python train.py --activation="clamped_swiglu" --head_dim=64 --vocab_size=32768 --attn_scale=0.125 --lr=0.00208 --lr_head=0.00708 --schedule="wsd" --final_lr_fraction=0.05 --batch_tokens=131072 --dataset="wikipedia_en"
Below are experts of layer 5 (counted from 0) of a mixture-of-experts language model. Rows are named down (a neuron's output weights, with its number) and show model dimensions 0-255. Each number is 500 + 50 x the weight over its row's rms, rounded and kept within 0 to 999. Numbers have three digits each.
Before each expert's rows: a language model's description of what the expert responds to. This comes from a sample of Wikipedia text that the model never trained on.

# expert 19
Description: Year and date digits. Year prefixes like 201, 199, 196 with their final digits, plus the spaces before dates and day numbers, e.g. 1963, mid 2024.
down0:540452501512458547549483512490444544451447509537436453461610444548483594435492495568506458472521552520578504462485573472454548569416464527556469513535507550421513529552590445451462492499447552542459473469470484511474473391644498484480468478501517535335522546522508344535421465577474571461479458561462453604577481518542511523548521536493467550480505546511489551460393475565548450513603513469528517446472544536564632613619549426542583454447466516503506521405482568494503514462562504492437531465506495348481567491520536408516500497642483474520509480531414472528547413511463484507465518529541523505526602572602588507435563564542562499542414508538521592495550473456519400463456479525492482460494458476478539525495535545484508474504515501496526481507533537500550464485539530

# expert 16
Description: Initials and title words. Periods after personal initials (T. Presley), ampersands, colons in times or titles, and first words of song and book titles.
down0:538406555583468543552512411468480529538579371464463486491543474538492449570499472544594495527450549483486479486555494559511491532413420540559470495600480510525555559407571466532463450513521452490423546462509426440514507463528422460465434588420565388436470507550527568495516424546431419510494558408454583624443514527477526466530552498450572474526567535538547418396469484465430488459552457503507569573575516527512461490474555427421564579512494467574436505482544470569388500459512486445459450457443477516435465560459548532466574477480441477535393438470545515550497486568410557458564519411495442482525477500520532519532492479508511425508451434488452575516421519483489441469526523649542494589521474517436431490471534444503518546455522483507457506521561574583489407564455508

# expert 12
Description: Generic place and topic nouns. Common nouns for places, systems and sections, often in headings or after "the", such as area, station, Location, election, district.
down0:437537452475559597534548449523518478502568577536551398451468608461491506470470507433537476442524486479492562486505557501574550478469457541481453495450466539513443470451532614442411537453517377524411498494421518533509490461412448550526517472538457506506563495610520569543585560472494566561459491522399554508393432492475505515511587449554502451517563500404538541514450547531519460424478469586494455453539531500449470472516485441536533529543485402564536555448594489513565476550503480486413482476497546455515538503390450463564500505563527506452464512500512474502577479510464535473456516495470410450514535592410407568503569535419480554488509496559551568571472492400554541516452453476476518523486475496506405510441426567535588533512494521456503537502424503546510511523577519

# expert 21
Description: Sentence-ending and row punctuation. Full stops ending sentences, often after titles or closing parentheses, plus table pipes and list dashes beginning entries, e.g. (1974)., center.
down0:481583460513492541546436483484513576481587538392511518482475547474442495538483479489508587406468524455514466530546448517520600602441425517562494537424426518543519588514481557481533510563476356479548525514524558552467558588449500512572536445522535502500482467553551576486545533614524486469574440506598488616439528500504490561544489455458470495469477410439479459491440502508482449554511509558473494520501512500508632486492520480417502522589483514560521517485499496483471481465512500489451492524446522487467525462527437545436514564593448516452542464438412469505569530532460413576491593514483410499479563462557454495500464505544490519488513389429496479479548497494436539491521567563476519558401515476563443535534507534532567571541514443565509434461498487501527555375525495

# expert 3
Description: Hyphen, parenthesis, capital pieces. Opening parentheses, dashes, hyphens, slashes and capital-letter fragments inside compound names, codes and tables, such as San Francisco-Oakland, MGM/UA, (EIB).
down0:421481556550550470517533651499513480518477487533559520532461487596579442405458494464538492512514468440614523546515507425505502519473409489475521555528455478499470471496392524489474526580557471554584516551481539374429390569473515563443404553571552483516539480441521468554440510594518500501561568507546453469507490441567428425525587479545438470493513503531592439544571473394412473465522547533471484472475501550487480540464434498525573490528549485401510520522426435475499553554501454439435529509520439552471557507556452484506480539498576476524521555433460452573563554493545556487543376471517417453624450413474444464505554477451496451527437428494474445528495558492502536454484400451469661463510472499527487466498427536472472567481618446514512492509555381469420496515468493

# expert 0
Description: Table cell numbers. Blank spaces, digits and dashes inside table cells and semicolon-separated stat rows, plus column headers like Apps, Total, Votes.
down0:501532494525517462496569501602529631495563515504421533556439508474494526539475446465412503492472527563563517519494509448511545529420545508550521470522538426473548454571553453530550539470473494479474463457487431402481434506418478524505590501485526476451500510479534448538564550520443428488518442478502403485466481414539530514448496515581554517548513530411522448486466460527415528453536546489432480517481590488612463600449515562582489570434545582561523480533571552471480506432474477444483386554516508582476417458393500476528435562525488545494529498551555543485461492483503432592453544558516357479563536494465512441375637544460357581532538431459464478547490493531546510519493510440517439559424423450549492492472442543494485469444513459494507569484556541562532559505565522

# expert 9
Description: Small numbers in scores. Standalone small numbers in scores, rounds, heights, ranks and page ranges, often after a dash or space, such as 2–2, 7:0, 5 ft.
down0:536441488512531512556451461402448500497503597506609490526434413552546515554437410517442509537454516474622484584600443393451481529504447500503527479481477545525393510488484404481527505463613579533503510437484424506434487524461527533352436524534513558451492463604568477542473489517492492472544554574505477439529560437482517525504496531529440522517439642494534526564375612506560567438550606526597466491543526490496481509566418483582482496513526416563472387521521525573424487499559514421548576511456516512501547450489627494573602569487506467447503431513420523456513454481579516546509412451473463566566488501447548558400443601527487542490542497546453456515482537537541516518523510507437571525452470478538504538548472519510542398480557475439493501494438567531458487508534493

# expert 10
Description: Conjunctions and clause verbs. Connectives like and, with, when, where, but, including, and verbs opening new clauses, such as noting, find, provided.
down0:497504459481490510549528485544469518604469539468506463502494488535588498490626502473545493563571490543428513457567483527506442493536474507555452536535496535517417468431502458485544552490465497516436525533482564485399436554423548460538520468435449399528458602511504578439527536541457495490553466442456489507488416481452591471515477476532493500471530458493513469552575468392519479583522477603479510531622571525544483417567461437451486452545495488445605473539487557533522422512540441526410438457419405483474505435555479476530492550579425497532526425494507473438483413399541464406535504445455505458499430395430461417533567521498443608432589502489549552624474454518521543500506500517495538501545581546585506600430520499510488540493506393412487503451505545488457533430504557

# expert 8
Description: Nationality and place names. Country, state and nationality words, often after "the", "of" or "in", such as American, British, Czech Republic, New York, World War.
down0:476524538543468583526480458532519538445473521488447507491420532460493486483495538495489500539476406445406519509514521547522504431537518437519452504499523487568529510446456447494488532440542501530481491551549542499470518437575456444550560534635465419541541490503535622482548487490475428480510491587502536567466429470515578613424591503502558598614567519581504553494460430432504519541531492446518463468533504513532471483519521536444507440502486502503478500518523618479458513575472430542494429559503557519450463508499437566497490533498481546412526527545511512555526415450579388464502497575564467439515453519544556540526474606493520489503491523414576591504530562578531490539528515503476488531528521513473471579382525511414505460501521585520575553553443520480480502464543490

# expert 5
Description: Abstract nouns after possessives. Common nouns and adjectives after a, the, his or 's, usually before of, such as friendship, career, role, life, music, well.
down0:466528454517425464573511482520475492483471539520513533479397534522509506507459584542442405448504403413554484456416493510548544472478477511523466529580444606496511537484585575545441464449494397505466536568473562526585559598396615546497454535448474498367595511472419551544510521572381537433529561513474507523507469475537475523486436528610530529497534528553518491443591483548492417439609493493570535497468512482483467586465621510532489379565470520535546530510504523600573464437509566461486460459563488457627546556474472560553447527425547515435513427477455483536503492578439456579567606474440408476500608529449462557483527510450519575533464574534573521485503462517504493458415497582430513507517567558509565533478533514534587508530506514441469493557575565509493541573530499

# expert 20
Description: Articles and determiners. The word the, plus a, this, every, each, usually after prepositions like of, in, at, often in sports and season text.
down0:530538491477418514460545403537502539542437548453448553547539515564487528570531398402506564504471510415501600445448494478484395534496540499468532502476420483542498467550527478515473434489470532345507475452489533492499522438519498492445514497456455461374472539523520592479426509532560490418550471557439530503495565559428537531475464499476427597479533495500464518529538443534490345551418497416490463463396606550455586447541509467456418389474459451530508513510617556498474538491540494498508489426392577466459480580440568486521534607587457461478467507408463569557450577473468394451574458461508504521502632418457436510529495513490461496457459469481475504502571449528558479505450542517417508512549481459510551545504538565466497529488526471522436472538482490494624604545518437

# expert 23
Description: Articles in definitional openings. The articles a and an in first-sentence definitions like "X is a village", plus taxonomy labels such as Family and descriptors like footballer, politician.
down0:507501530379534476463472457446510552482578541490517481450589509521559489461467604394453529427394500616482461582587426434457535403443491528567579527493528497506579498476453489515581478488437347504538430391509553502434538415549540505515534484504535567485415491493521450503548521460522504485478533500545484530521555479460484464522514454477472585461475538552481537441403529427472443456416481503404472546482497503457542517490543591417386421418463443473443434452595482561518450411525568552539487521514543569505530483474554568547428534569443562429568523535541611449490500579519571518476554504463484521460476470482635531453525521522411610419531510459447494542534441405489507523503437620490439383436365469443527515515457454472411508441458493604502504499582516516538391508566544